config.toml
hidden_act = "swiglu"
router_logit_norm = 1.5
init_std_router = 0.00662
lr_router = 0.00201
optimizer = "muon"
learning_rate = 0.011
max_steps = 10456
dataset = "wikipedia_en"
Below are experts of layer 3 (counted from 0) of a mixture-of-experts language model. Rows are named router (the router's row for the expert), gate (a neuron's input weights, with its number), up (a neuron's input weights, with its number) and show model dimensions 0-95. Each number is 200 + 40 x the weight over its row's rms, rounded and kept within 0 to 999.
Before each expert's rows: a language model's description of what the expert responds to; "mostly gets" lists some tokens that are sent to it at least half of the time. This comes from a sample of Wikipedia text that the model never trained on.

# expert 12
It responds to: Separators and conjunctions. The word and, semicolons, commas, closing parentheses and dashes between items, especially date-range dashes in lifespans and list entries.
mostly gets: " and", " –", " =", "),", " &", ");"
router,207,170,197,181,211,188,212,203,198,230,193,188,242,158,195,266,149,199,273,161,224,200,174,215,174,186,205,221,230,188,169,172,186,203,155,195,197,188,133,184,180,139,163,229,205,128,144,258,182,159,274,241,220,290,174,219,262,216,189,238,124,175,157,186,250,228,221,224,128,143,263,190,138,241,180,173,231,125,198,228,261,165,203,239,230,152,264,185,264,157,114,222,185,200,282,137
gate2,165,142,183,190,198,239,148,176,182,177,225,177,222,190,173,242,220,210,262,146,208,187,214,180,141,210,169,261,289,105,136,200,239,281,197,212,193,268,175,174,186,145,204,245,181,143,232,180,235,195,223,196,264,247,128,203,161,212,234,248,146,224,274,104,142,243,257,199,225,167,250,161,156,191,205,172,244,153,201,127,187,251,160,223,157,199,248,210,178,195,166,209,191,242,174,228
up2,299,266,253,143,205,183,191,242,211,262,197,155,211,132,216,228,154,181,244,186,234,230,232,141,177,158,192,253,136,311,241,201,191,192,235,183,265,184,144,227,185,205,205,168,274,200,216,203,181,191,163,116,149,180,276,231,182,209,226,191,261,195,139,155,243,183,199,146,195,151,183,182,170,117,163,220,226,174,171,223,189,187,241,240,150,231,195,242,166,190,174,183,177,229,246,140
gate3,223,204,241,217,161,235,145,143,177,241,175,182,219,182,149,193,295,224,143,187,215,187,218,161,147,261,246,189,187,207,154,120,199,179,236,210,237,206,177,252,242,232,255,175,163,156,187,96,153,234,218,200,230,206,177,231,219,189,178,163,115,157,139,224,184,210,145,206,193,250,256,70,215,187,207,218,209,163,265,181,133,261,140,215,196,213,192,177,190,203,184,225,237,244,259,181
up3,233,235,194,208,269,156,209,141,244,169,148,218,301,171,174,202,147,187,253,230,173,196,177,261,266,232,242,141,186,101,275,227,245,208,220,199,232,142,202,107,216,175,235,231,165,159,183,235,184,183,303,213,177,213,171,166,202,224,195,253,228,200,214,135,172,199,120,197,189,219,167,205,166,231,154,222,181,209,214,247,152,205,208,248,195,126,156,195,241,150,210,142,166,204,232,175
gate4,182,250,275,155,192,195,283,180,260,218,225,202,180,218,166,223,241,155,208,238,182,148,151,219,230,173,188,151,279,162,270,247,210,203,145,233,151,227,209,199,230,225,187,142,195,194,211,189,117,221,252,179,272,225,283,184,164,268,209,97,177,138,219,228,206,210,258,206,244,198,199,247,212,237,148,218,95,201,151,187,247,229,179,158,178,198,189,165,193,169,226,228,258,217,239,211
up4,221,161,161,230,184,158,171,239,253,214,206,248,186,241,197,235,265,151,247,198,209,140,200,164,208,165,235,220,188,144,305,252,117,222,175,236,230,209,175,181,161,201,174,151,174,236,156,117,189,198,260,195,212,178,272,235,171,240,202,191,228,142,221,193,203,210,92,242,135,225,231,270,222,234,167,185,157,259,201,206,167,220,206,135,140,214,165,114,206,197,204,173,203,256,143,201
gate5,209,215,158,283,229,212,245,154,212,186,172,192,202,173,222,227,148,312,285,193,231,218,239,240,133,213,202,193,268,231,218,187,139,249,229,190,276,211,186,176,197,210,181,160,191,204,229,160,242,187,251,163,91,141,129,124,213,264,227,209,182,191,199,145,142,206,158,211,150,235,189,199,175,183,125,150,181,159,213,253,239,187,205,204,176,111,194,201,211,207,225,234,197,176,141,190
up5,205,171,170,198,211,203,227,199,142,237,152,163,273,159,236,187,213,166,218,178,225,170,225,241,127,179,230,247,207,229,238,242,217,217,169,223,254,259,230,281,134,179,231,119,165,214,190,157,215,104,203,195,125,140,113,135,198,189,268,200,234,137,164,185,224,166,198,195,185,201,252,215,246,238,265,222,224,160,198,164,155,165,233,197,130,201,194,255,143,216,228,263,239,248,175,193
gate6,195,143,180,205,202,261,223,219,140,198,187,124,177,143,228,288,238,213,237,178,174,187,208,235,183,167,160,307,240,201,201,179,145,162,169,191,195,207,118,229,207,177,174,196,269,144,142,211,261,192,223,240,271,282,230,176,144,200,200,161,153,221,222,96,222,251,229,212,209,152,224,184,217,178,148,174,221,174,270,173,189,203,107,231,173,169,264,232,201,215,176,193,176,166,225,200
up6,224,205,218,211,196,163,91,235,213,219,206,256,318,210,187,223,197,128,227,206,152,203,146,222,228,252,274,133,185,195,243,182,261,250,214,198,158,169,285,189,220,221,170,202,235,135,243,162,132,288,205,213,183,185,178,177,248,179,200,144,224,224,219,188,145,192,139,179,207,185,125,157,173,191,214,143,155,228,151,269,177,221,170,201,201,200,172,169,240,182,157,147,226,197,218,252
gate7,165,166,234,256,200,145,162,243,181,199,163,155,209,221,224,241,176,189,178,217,235,194,230,262,216,170,172,245,232,222,138,212,169,163,187,182,238,223,139,280,167,207,229,209,133,191,231,115,259,195,209,120,226,203,179,148,226,194,253,184,212,250,141,183,199,245,165,240,211,258,287,157,93,172,175,216,211,237,184,170,244,132,147,210,205,263,208,196,150,226,237,197,131,183,164,128
up7,167,207,181,228,164,239,143,208,243,207,158,177,186,168,170,235,165,188,219,220,332,151,157,205,195,248,131,186,208,210,162,189,188,97,158,191,165,165,238,226,166,226,176,149,231,197,250,191,188,223,223,225,236,231,208,250,181,221,202,222,167,173,116,224,267,225,200,195,274,197,130,246,139,185,195,174,148,223,232,177,250,156,254,147,184,245,135,188,134,235,189,199,194,121,141,149
gate8,262,279,198,170,227,152,221,197,214,188,185,273,241,192,221,225,237,222,122,172,156,254,128,155,173,232,154,182,114,194,211,186,171,261,161,194,149,203,140,175,124,192,143,185,225,229,270,220,189,270,268,241,176,258,268,205,147,201,207,232,182,169,253,189,150,216,265,145,214,186,143,212,206,213,207,154,200,124,193,155,155,138,155,206,213,219,188,211,240,183,155,212,215,172,244,170
up8,284,202,191,195,153,219,241,193,169,206,242,163,255,105,219,230,135,198,112,196,155,216,91,228,232,205,166,225,144,180,198,186,229,217,186,185,198,128,166,139,227,178,158,197,180,210,228,194,268,226,203,262,253,189,188,204,192,163,205,251,149,212,182,197,258,209,165,165,255,220,213,130,156,201,203,193,117,101,201,199,186,248,131,199,234,181,145,191,190,122,180,185,181,141,208,213
gate9,206,332,124,261,169,194,239,213,217,224,202,192,174,215,244,256,220,181,225,275,181,232,145,166,222,181,206,128,121,190,179,162,173,223,240,241,206,160,153,190,174,249,236,177,124,194,191,234,209,224,194,214,155,219,268,139,206,180,228,212,186,182,213,206,143,214,201,230,144,232,125,173,146,253,200,177,180,191,143,210,137,160,85,210,222,274,235,213,214,214,215,262,191,193,191,217
up9,253,216,174,114,173,201,233,179,237,182,141,191,187,196,152,244,175,272,163,206,217,220,161,218,190,225,123,224,132,210,203,168,247,212,257,178,156,115,186,125,232,193,153,264,241,192,205,184,209,252,164,151,173,171,216,226,263,177,197,206,208,183,212,228,276,163,198,249,222,189,260,200,230,158,131,163,176,162,263,205,217,170,106,184,249,237,156,202,281,155,163,147,208,177,189,132
gate10,251,184,183,168,262,210,202,123,171,179,216,171,201,194,237,202,301,210,110,155,212,188,210,230,233,135,237,239,177,186,243,224,180,231,92,222,137,177,254,273,215,197,215,259,203,186,230,250,248,234,226,200,203,267,192,187,152,197,173,148,178,155,202,167,158,113,229,209,186,252,171,167,263,228,151,271,221,243,205,209,282,230,229,181,280,205,244,216,234,161,207,180,220,209,198,190
up10,220,209,165,151,242,192,208,182,138,260,242,193,146,174,210,290,225,155,233,233,177,131,179,230,226,193,200,221,219,173,232,176,221,258,157,118,174,213,250,119,194,249,160,217,187,205,189,182,204,168,246,243,151,242,216,211,201,220,212,127,196,168,323,165,207,173,235,202,99,194,189,245,221,187,168,177,226,147,275,236,197,188,198,162,268,178,156,274,218,194,175,204,135,140,187,231
gate11,235,263,162,154,220,177,221,202,221,169,198,274,206,270,249,132,186,251,187,210,190,180,158,196,139,171,155,186,249,152,251,209,191,170,166,176,207,259,175,210,273,176,165,144,218,200,180,257,216,178,166,179,149,226,192,189,201,200,184,240,239,184,237,219,208,170,195,243,111,188,250,203,301,153,186,296,114,126,184,159,207,201,212,200,195,176,272,277,269,209,176,175,156,225,161,214
up11,239,176,238,177,205,173,177,283,242,228,164,187,133,161,206,134,184,153,246,205,219,134,307,198,170,163,246,222,193,207,235,159,155,212,239,156,192,156,207,166,192,186,201,116,174,224,151,251,207,244,208,248,142,177,225,239,174,181,154,122,234,189,171,131,178,227,200,212,156,253,186,191,210,294,169,259,148,170,192,151,171,203,196,208,257,169,219,239,210,272,170,188,127,256,213,163
gate12,172,165,274,203,214,222,192,179,216,160,219,325,271,231,206,153,171,259,169,231,206,203,202,193,188,199,148,224,186,272,175,136,209,131,196,213,224,205,123,127,177,177,149,203,225,174,246,265,225,225,220,147,227,178,288,222,194,226,172,209,208,183,130,181,211,237,176,204,265,104,257,212,157,184,156,164,107,161,166,178,218,190,144,201,171,145,244,171,189,170,210,163,200,210,192,172
up12,189,219,199,208,229,253,177,221,136,235,139,175,154,257,172,190,266,127,138,211,198,186,241,102,112,209,239,249,211,217,176,154,208,190,221,229,214,248,182,304,151,276,184,189,218,184,205,190,214,246,186,166,200,133,210,220,149,185,283,225,249,224,140,274,177,197,220,187,261,213,281,273,186,213,179,181,257,135,199,208,208,264,201,193,135,229,186,219,205,221,189,214,193,208,202,169

# expert 0
It responds to: Adjective-forming suffixes. Word-final adjective suffixes like -ical, -ial, -ional, -ative, -ular completing a stem, e.g. vertical, professional, military, Conservative.
mostly gets: "ical", "ial", "ual", "ional", "ular", "ural"
router,227,146,227,179,231,171,200,179,177,233,224,206,215,255,224,198,222,151,298,78,208,223,239,231,267,170,213,177,203,230,164,171,226,182,213,158,190,147,198,170,126,202,243,191,222,174,187,187,175,198,138,263,227,226,167,91,271,223,252,229,234,200,217,213,177,223,213,219,202,182,218,236,232,187,255,265,243,185,199,243,213,186,158,224,265,245,188,213,209,167,156,76,248,195,271,174
gate0,216,219,166,271,168,132,214,177,211,241,237,219,186,191,222,224,245,190,215,204,229,192,277,177,210,152,199,180,167,190,184,183,189,244,253,238,193,78,276,195,214,219,145,172,271,235,204,195,211,239,226,173,227,164,175,179,165,171,191,212,198,211,156,249,167,255,183,172,212,240,140,238,292,246,164,205,194,225,159,276,186,259,170,168,182,177,197,245,289,177,196,157,106,217,289,144
up0,152,319,270,177,206,221,180,151,147,115,151,215,194,202,224,260,120,272,261,220,173,246,269,266,237,158,163,156,173,223,214,193,173,211,142,205,174,132,200,254,259,212,170,171,193,215,191,201,211,234,211,189,183,132,241,263,197,171,171,173,206,170,180,233,167,153,270,203,262,196,245,232,148,237,199,209,203,241,138,176,220,166,248,188,221,212,203,193,220,206,188,287,222,159,208,217
gate1,164,198,164,151,163,201,176,243,226,234,181,226,163,232,255,176,220,269,211,234,164,184,206,237,191,220,231,142,157,194,219,202,174,163,212,190,285,233,196,292,260,192,148,311,236,187,204,211,244,154,128,167,239,138,174,203,196,274,258,204,240,183,301,174,185,145,219,264,189,161,196,171,233,193,186,226,165,123,157,205,207,134,167,193,211,218,242,177,265,225,161,203,210,124,216,220
up1,271,177,243,224,164,227,191,221,211,156,159,206,224,276,161,150,176,202,224,205,196,194,273,266,213,187,124,183,240,184,244,277,151,191,209,177,203,205,202,229,151,199,220,223,161,194,149,222,213,250,212,240,219,113,213,226,162,174,193,126,142,198,237,242,243,245,245,240,188,255,168,210,237,254,207,123,222,219,246,157,149,215,186,149,172,200,187,145,109,128,158,263,150,259,208,224
gate2,291,164,204,223,201,260,278,246,169,259,123,195,220,216,170,288,246,215,198,227,179,209,145,211,219,243,217,217,203,217,192,196,224,236,225,208,180,222,197,238,159,302,233,196,188,229,173,219,188,156,135,167,185,188,327,199,190,142,248,168,171,174,203,193,139,197,192,210,171,303,135,204,238,215,202,198,155,190,240,120,200,194,176,216,196,179,157,262,223,215,265,154,156,242,215,215
up2,150,208,228,204,185,165,139,212,224,164,211,245,207,194,192,179,153,168,141,254,223,221,215,141,221,229,168,195,220,160,202,220,205,245,237,249,231,165,223,227,244,203,208,196,203,244,198,257,155,257,250,157,261,226,102,156,223,292,170,248,234,280,237,132,187,78,188,235,195,169,167,151,195,188,278,238,256,169,139,230,190,216,249,148,147,201,189,238,165,214,209,171,205,135,205,201
gate3,251,230,233,179,180,294,250,123,156,187,242,245,177,190,236,261,149,214,159,180,175,182,143,219,180,173,181,200,157,184,229,227,236,211,264,219,170,212,255,275,215,182,187,245,189,150,268,228,254,176,184,175,228,132,258,127,195,247,249,234,263,186,164,201,161,202,195,221,195,255,207,187,215,155,266,225,251,177,261,250,209,196,244,253,252,203,226,195,141,157,194,191,114,129,229,193
up3,178,183,231,224,198,175,201,223,166,177,188,207,189,253,141,216,250,181,286,140,127,235,219,209,195,220,247,198,271,134,209,219,167,151,173,186,217,147,142,191,252,241,192,161,157,148,196,171,233,231,219,211,163,261,175,219,238,206,250,190,189,144,209,169,197,214,128,126,177,136,200,189,101,148,212,234,130,172,136,125,193,210,114,219,257,179,216,197,267,159,222,195,183,180,206,129
gate4,173,220,232,202,211,231,221,221,223,216,255,145,161,226,225,141,160,288,162,218,201,223,269,194,150,196,171,246,219,208,229,157,206,165,213,232,258,192,248,280,159,163,193,197,161,179,222,146,143,206,184,270,162,235,178,222,170,160,263,215,207,136,177,252,258,206,130,207,232,145,257,157,243,233,186,181,153,275,212,199,259,223,92,125,225,262,167,152,192,236,152,197,199,211,196,187
up4,178,78,102,211,194,235,195,106,124,178,240,181,193,238,177,199,211,193,173,180,211,218,190,184,192,225,207,213,197,178,193,249,224,188,194,168,166,282,211,198,179,231,244,170,201,209,205,291,236,177,196,150,238,215,220,167,281,181,150,188,195,236,176,173,228,200,193,140,110,221,149,243,226,187,127,235,215,181,179,160,156,199,214,233,161,162,241,276,166,180,285,189,197,121,168,257
gate5,150,168,178,155,258,262,174,137,234,238,177,222,215,183,206,166,259,228,211,204,224,173,227,254,186,124,344,219,183,269,239,267,197,278,191,169,172,217,279,233,152,198,179,177,259,169,228,203,230,176,209,109,228,173,173,152,193,192,217,207,207,193,262,195,206,201,179,209,237,275,192,161,150,207,129,136,207,226,209,229,149,244,193,207,224,152,202,253,195,186,134,217,213,239,227,202
up5,155,248,260,230,195,186,210,159,191,197,272,234,127,182,187,179,229,152,182,157,185,215,227,190,210,187,171,202,258,101,278,154,179,170,189,224,242,194,206,251,207,240,112,234,152,221,224,244,160,247,205,215,166,113,220,236,194,153,242,229,142,149,225,251,216,180,173,224,91,127,193,289,223,204,174,213,189,192,184,164,242,195,227,211,209,189,194,161,221,205,170,227,218,126,122,156
gate6,207,236,233,200,163,81,255,177,234,177,184,193,151,162,165,253,237,150,101,203,174,176,180,204,216,160,193,176,273,247,248,132,183,176,157,188,238,213,125,213,200,282,199,178,240,180,142,215,194,246,218,173,194,248,181,169,216,241,179,207,219,159,178,206,253,280,176,157,251,148,188,182,208,137,201,224,125,149,244,260,212,118,200,223,185,164,189,201,238,193,171,182,208,222,122,168
up6,217,209,222,175,167,175,267,191,237,222,195,139,175,65,246,194,184,177,173,170,186,153,241,176,185,156,208,154,187,189,153,166,164,190,218,207,253,219,184,166,143,223,215,241,128,206,130,228,136,158,90,230,137,202,179,147,221,291,169,225,218,191,145,197,242,217,222,147,223,220,203,154,290,207,208,216,140,174,119,174,186,228,234,154,204,153,201,191,229,161,177,169,204,236,173,175
gate7,144,266,201,203,183,247,212,206,269,250,197,235,179,191,263,189,184,251,94,165,197,240,152,196,237,142,201,159,277,294,187,193,200,263,149,214,232,180,211,198,172,150,196,250,198,172,192,217,126,222,206,250,224,199,220,146,230,222,180,186,229,185,151,178,227,242,241,203,211,194,222,161,308,236,223,252,175,217,174,221,261,167,209,154,168,276,243,142,119,228,151,197,173,160,185,212
up7,249,184,281,114,180,184,224,165,168,97,195,221,163,224,266,265,192,196,147,164,204,227,155,208,165,162,138,170,219,237,243,229,130,176,225,201,200,166,136,234,193,162,178,216,109,209,257,195,241,242,194,229,235,138,232,218,224,224,139,246,182,205,196,268,202,147,243,118,195,216,235,211,234,153,263,242,197,226,168,205,247,149,177,229,228,161,204,230,229,233,233,270,186,167,229,173
gate8,205,214,216,218,246,168,209,153,189,233,150,199,217,216,243,223,223,295,157,161,209,245,142,216,165,196,172,185,206,306,231,198,156,191,160,197,160,307,200,160,244,174,264,242,247,207,207,180,174,221,122,136,209,170,220,189,181,195,178,114,197,220,161,161,211,166,170,162,173,141,170,227,152,192,106,226,254,170,226,265,199,202,176,221,278,175,247,237,204,178,220,219,219,100,222,198
up8,170,233,194,175,197,166,190,283,209,218,236,170,192,145,168,283,131,172,229,271,237,180,203,177,178,185,182,178,215,182,235,118,198,145,182,177,156,209,141,223,163,236,218,184,239,176,210,146,217,150,238,195,124,179,156,165,148,172,239,221,229,233,290,208,180,249,200,211,233,205,119,299,239,212,117,200,165,246,152,191,224,212,179,195,249,313,227,231,181,197,163,172,155,184,216,202
gate9,177,252,220,167,151,186,255,212,215,290,190,173,278,141,133,160,119,248,214,202,140,157,256,211,241,271,273,207,177,185,183,203,145,234,165,252,154,165,234,251,195,194,196,178,211,164,176,250,229,212,196,225,166,221,196,229,126,239,281,153,194,134,178,216,213,194,147,170,188,178,266,229,207,159,197,218,205,226,252,170,185,110,174,191,187,188,221,259,173,168,240,230,144,140,176,169
up9,175,223,175,154,190,222,182,200,160,152,176,157,215,175,141,222,188,189,174,199,163,267,238,135,245,249,179,233,219,175,220,152,249,255,106,176,197,90,257,245,211,170,226,195,155,276,233,185,137,206,194,143,267,291,206,210,116,231,184,112,183,190,187,206,213,203,275,207,253,202,240,229,201,172,188,187,121,211,241,164,189,156,210,143,229,198,161,259,198,187,174,182,185,211,233,206
gate10,205,201,278,183,147,140,214,166,214,210,164,199,203,221,226,237,123,286,184,201,235,164,182,222,249,265,185,208,255,252,190,127,196,208,295,201,198,172,176,240,163,212,167,247,182,118,226,175,180,247,186,155,226,179,244,152,184,177,282,175,247,226,227,165,254,143,167,186,203,177,147,215,283,115,151,254,195,131,261,195,215,189,147,213,232,152,182,199,227,225,206,227,164,164,230,185
up10,239,228,80,187,287,216,229,211,197,146,201,194,155,186,175,211,253,206,211,167,189,185,220,182,191,166,195,244,214,223,185,114,246,211,222,196,202,207,193,155,184,31,161,187,182,184,147,247,181,141,211,161,235,198,240,258,171,181,185,201,239,290,209,273,224,234,182,155,204,264,162,155,170,233,201,209,233,132,204,224,220,124,206,230,185,183,193,191,221,164,215,206,205,199,270,242

# expert 24
It responds to: Letter r and initials. The letter r inside words, as in Austria, Vikramaditya, and single capital or short word-start pieces like A, Ar, Dr, d, al.
mostly gets: "r", " Ar", " Dr", " str", " cr", " d"
router,205,164,216,191,142,151,196,173,153,275,187,227,150,170,206,140,254,278,207,162,253,265,197,191,212,177,176,153,160,226,290,269,200,224,147,241,166,211,194,250,199,133,213,268,166,171,198,193,181,174,229,189,147,181,208,236,268,267,188,221,157,237,183,170,187,203,106,166,245,189,165,188,269,195,268,190,190,204,185,190,128,179,206,223,202,211,77,262,194,159,230,198,175,197,176,215
gate2,193,244,184,227,171,278,205,171,243,219,224,278,206,156,145,181,182,197,192,196,220,192,211,263,266,125,165,222,205,152,212,155,132,164,176,217,217,213,218,180,131,162,226,199,223,110,264,218,237,199,215,236,181,167,234,332,214,222,178,187,228,240,256,202,191,202,120,213,264,203,243,162,202,229,200,174,203,203,211,193,147,173,256,260,233,206,199,286,204,139,171,234,153,204,282,210
up2,158,198,175,199,192,213,214,120,229,198,156,187,232,178,219,214,171,209,174,240,217,169,196,158,185,180,255,220,268,201,154,200,222,209,206,280,222,266,251,211,244,199,165,256,255,175,228,149,266,254,181,223,185,187,174,154,202,228,186,202,272,147,220,114,192,203,104,209,249,218,197,156,206,177,137,152,252,217,224,214,207,123,96,152,159,141,128,176,191,165,254,173,260,153,173,222
gate3,223,158,268,125,179,99,252,223,189,209,181,221,251,228,210,160,130,156,224,201,216,251,249,228,244,179,176,273,190,146,221,172,214,171,194,235,245,185,182,210,224,168,237,205,191,260,169,191,189,180,294,222,220,228,242,216,127,207,192,147,176,190,164,202,266,140,198,280,263,93,196,183,214,142,197,186,194,268,216,195,198,203,263,178,202,107,213,197,227,148,194,200,215,211,195,144
up3,185,230,156,300,201,292,196,131,229,163,198,181,173,175,228,212,293,244,210,184,224,155,156,225,176,226,235,222,218,209,164,270,158,228,206,168,215,195,218,200,156,167,194,219,181,162,175,202,213,231,129,209,175,201,180,249,265,206,185,265,241,154,228,228,74,217,245,152,142,219,222,189,191,263,210,267,188,155,182,209,195,173,105,208,211,227,191,190,179,207,193,249,173,136,251,278
gate4,156,213,179,138,205,228,161,278,188,169,221,211,185,204,193,220,217,171,179,199,220,134,189,237,285,307,137,151,187,238,229,260,172,162,210,196,200,167,156,149,211,202,258,217,185,201,127,218,195,181,213,140,249,215,176,198,166,213,156,226,186,197,193,239,108,218,156,196,182,211,93,183,198,133,211,115,181,233,287,203,156,203,142,262,202,188,157,112,172,205,194,223,211,184,239,229
up4,173,189,145,155,179,238,189,146,178,235,249,212,219,249,154,214,172,181,267,154,236,299,240,231,156,205,232,260,150,162,147,262,117,185,265,147,158,139,189,214,169,195,155,223,140,169,201,164,294,149,278,184,261,232,169,234,147,244,175,251,234,198,212,209,197,212,246,126,240,160,197,185,256,217,215,250,179,188,214,195,174,233,115,193,229,191,195,190,178,160,193,225,215,216,203,202
gate5,159,204,144,217,262,205,222,247,163,184,259,108,224,242,282,181,230,240,222,225,192,208,198,199,220,208,194,244,170,193,219,193,210,253,222,191,151,135,215,223,78,248,198,197,187,216,185,222,201,209,310,270,237,195,168,245,165,173,207,244,166,197,197,258,230,236,183,197,175,179,142,176,232,177,237,180,203,242,225,204,209,336,242,259,250,174,157,184,255,237,150,179,177,160,214,227
up5,170,191,203,178,267,236,228,213,148,162,197,156,261,218,261,227,199,252,235,148,157,206,191,191,253,205,235,205,156,216,220,166,205,166,209,201,182,107,224,120,168,246,142,178,175,274,185,208,215,150,312,245,278,145,198,229,152,174,185,269,145,199,182,212,200,219,147,228,266,214,147,188,181,210,289,214,208,223,205,182,249,284,256,242,218,168,196,230,226,206,206,202,262,203,182,151
gate6,196,181,178,230,152,176,231,211,289,240,176,203,237,179,224,222,186,227,186,204,185,151,142,245,219,142,206,143,140,120,224,207,214,164,201,228,233,193,116,213,213,148,213,233,136,166,202,233,222,209,130,145,235,259,152,210,142,211,181,194,144,267,115,180,223,204,169,97,155,156,201,205,166,172,207,207,219,205,245,173,214,203,147,178,176,256,242,203,214,277,296,175,165,231,145,226
up6,200,164,171,142,236,192,200,105,193,131,155,193,186,193,201,163,224,204,135,276,150,162,247,239,249,200,185,180,223,280,235,263,295,190,232,151,133,158,85,271,259,228,152,267,181,184,220,212,166,211,214,182,251,215,168,155,144,210,180,240,200,192,170,203,228,245,161,167,191,185,231,177,149,206,208,242,206,193,136,281,205,211,180,225,191,222,221,184,194,202,147,183,157,242,199,234
gate7,229,211,238,251,170,217,145,224,192,201,230,181,250,216,264,230,222,204,276,166,145,167,235,130,214,208,211,172,205,196,157,183,265,152,263,196,228,256,161,195,219,112,265,227,223,185,247,142,78,266,205,199,151,191,147,190,193,179,165,217,215,139,223,160,246,247,219,171,221,148,182,222,180,208,115,161,169,210,165,122,247,169,178,183,223,183,183,174,234,191,148,209,263,165,158,155
up7,185,173,179,233,211,170,151,288,238,158,181,181,195,236,157,157,147,173,242,232,252,190,100,223,133,150,211,188,162,168,298,246,219,221,183,231,206,157,234,196,191,205,210,144,215,262,144,243,277,172,246,162,156,240,225,188,176,236,223,194,159,173,197,238,164,136,248,196,180,245,194,215,220,214,258,175,236,256,273,233,177,226,134,226,217,194,154,168,187,236,162,129,122,195,186,243
gate8,221,195,151,225,164,285,177,150,197,200,202,252,154,272,175,164,225,146,273,159,145,192,215,171,240,244,227,290,197,211,201,218,217,176,102,163,200,165,196,242,186,229,211,215,222,185,271,161,242,166,184,179,255,199,184,172,168,207,244,220,166,225,193,171,195,186,149,116,115,206,138,167,192,173,206,183,175,134,85,193,197,262,184,213,220,186,198,143,221,236,254,201,123,195,216,232
up8,219,207,133,241,213,236,159,223,237,196,207,223,160,227,242,175,215,135,316,171,172,194,265,196,259,254,214,240,175,201,181,200,234,168,145,237,210,150,233,254,150,205,229,239,200,245,233,167,237,194,168,187,219,212,220,152,204,208,227,213,209,226,181,198,174,157,141,116,142,194,134,235,191,170,177,123,158,159,75,212,166,258,249,215,214,184,228,113,176,196,244,213,140,201,202,148
gate9,253,187,157,176,230,211,292,189,220,191,125,238,213,174,195,247,224,228,206,228,199,235,257,191,174,220,233,184,167,207,176,181,184,234,226,194,228,251,273,205,130,192,227,197,215,146,268,254,208,194,191,238,218,205,177,214,173,222,157,142,171,161,255,159,228,199,228,194,260,191,203,281,275,185,254,189,116,272,209,192,194,166,212,170,238,165,279,149,323,232,179,258,179,231,207,128
up9,158,190,257,162,185,202,184,163,238,207,252,168,191,150,192,239,178,128,214,178,147,144,118,220,294,186,204,141,217,187,223,296,116,169,192,209,193,178,192,211,182,150,231,222,196,229,188,216,166,188,273,201,220,136,257,248,209,240,204,194,209,273,220,176,173,176,232,163,188,168,189,168,278,151,167,172,242,168,227,259,212,239,129,186,227,232,256,113,145,164,255,195,238,201,181,152
gate10,234,228,289,215,262,237,169,186,218,137,172,179,207,209,229,215,239,155,215,222,193,172,159,217,172,200,224,268,238,284,188,169,216,194,276,221,238,145,212,188,219,222,240,159,156,136,190,194,152,225,179,135,268,155,165,180,210,199,189,210,161,173,163,230,183,215,191,160,131,180,179,206,156,236,234,123,186,226,294,120,241,148,202,201,266,141,216,212,268,242,202,298,232,237,217,192
up10,193,263,200,207,228,255,181,145,170,182,181,145,261,192,198,226,205,237,237,234,193,144,222,163,214,178,127,301,201,189,182,175,211,191,235,200,219,165,151,189,182,194,178,218,232,221,145,183,125,199,191,149,176,127,188,152,217,234,115,241,258,165,235,190,201,130,199,231,219,164,118,159,200,155,153,206,154,261,293,155,197,159,253,217,212,172,165,175,221,246,247,264,177,131,171,143
gate11,174,249,146,155,142,210,234,142,254,211,203,170,228,253,186,160,232,222,250,247,176,198,227,148,180,184,155,280,189,172,153,212,191,261,139,215,146,182,153,189,113,128,261,196,251,204,244,176,275,251,182,248,231,165,86,174,168,218,130,151,158,166,168,193,163,212,170,176,179,152,182,102,177,209,217,247,214,215,227,186,167,223,174,183,200,233,165,213,209,169,179,254,203,191,218,236
up11,172,176,230,212,251,192,200,217,113,264,196,231,277,208,220,228,165,214,254,182,230,151,232,187,263,293,217,137,211,219,302,197,123,224,250,169,202,159,214,226,199,252,153,184,176,208,156,221,146,160,197,200,153,266,245,109,218,159,231,251,152,221,237,149,189,192,201,191,237,213,238,186,174,226,239,207,218,194,146,160,293,183,239,208,201,123,230,150,197,258,200,204,217,241,222,208
gate12,221,164,200,199,199,182,269,197,239,264,231,99,224,165,143,200,191,267,151,216,157,222,136,247,197,154,205,234,192,226,236,202,130,114,175,162,150,201,255,233,186,201,146,197,219,284,196,182,198,223,152,155,204,234,236,256,206,212,186,234,217,256,160,186,168,250,207,210,245,260,233,136,205,144,155,96,238,214,213,219,220,209,242,217,241,178,203,207,233,119,226,122,170,202,217,165
up12,106,219,232,178,202,179,251,249,245,192,127,189,177,221,196,132,163,292,251,212,158,105,214,174,243,187,201,185,238,176,228,219,184,182,226,197,238,211,172,236,211,204,190,171,160,190,230,197,223,202,244,124,233,153,209,176,261,163,189,170,134,173,206,182,210,162,243,144,212,117,201,254,216,238,127,230,199,207,253,180,155,115,141,249,118,174,208,145,225,221,162,198,269,192,236,175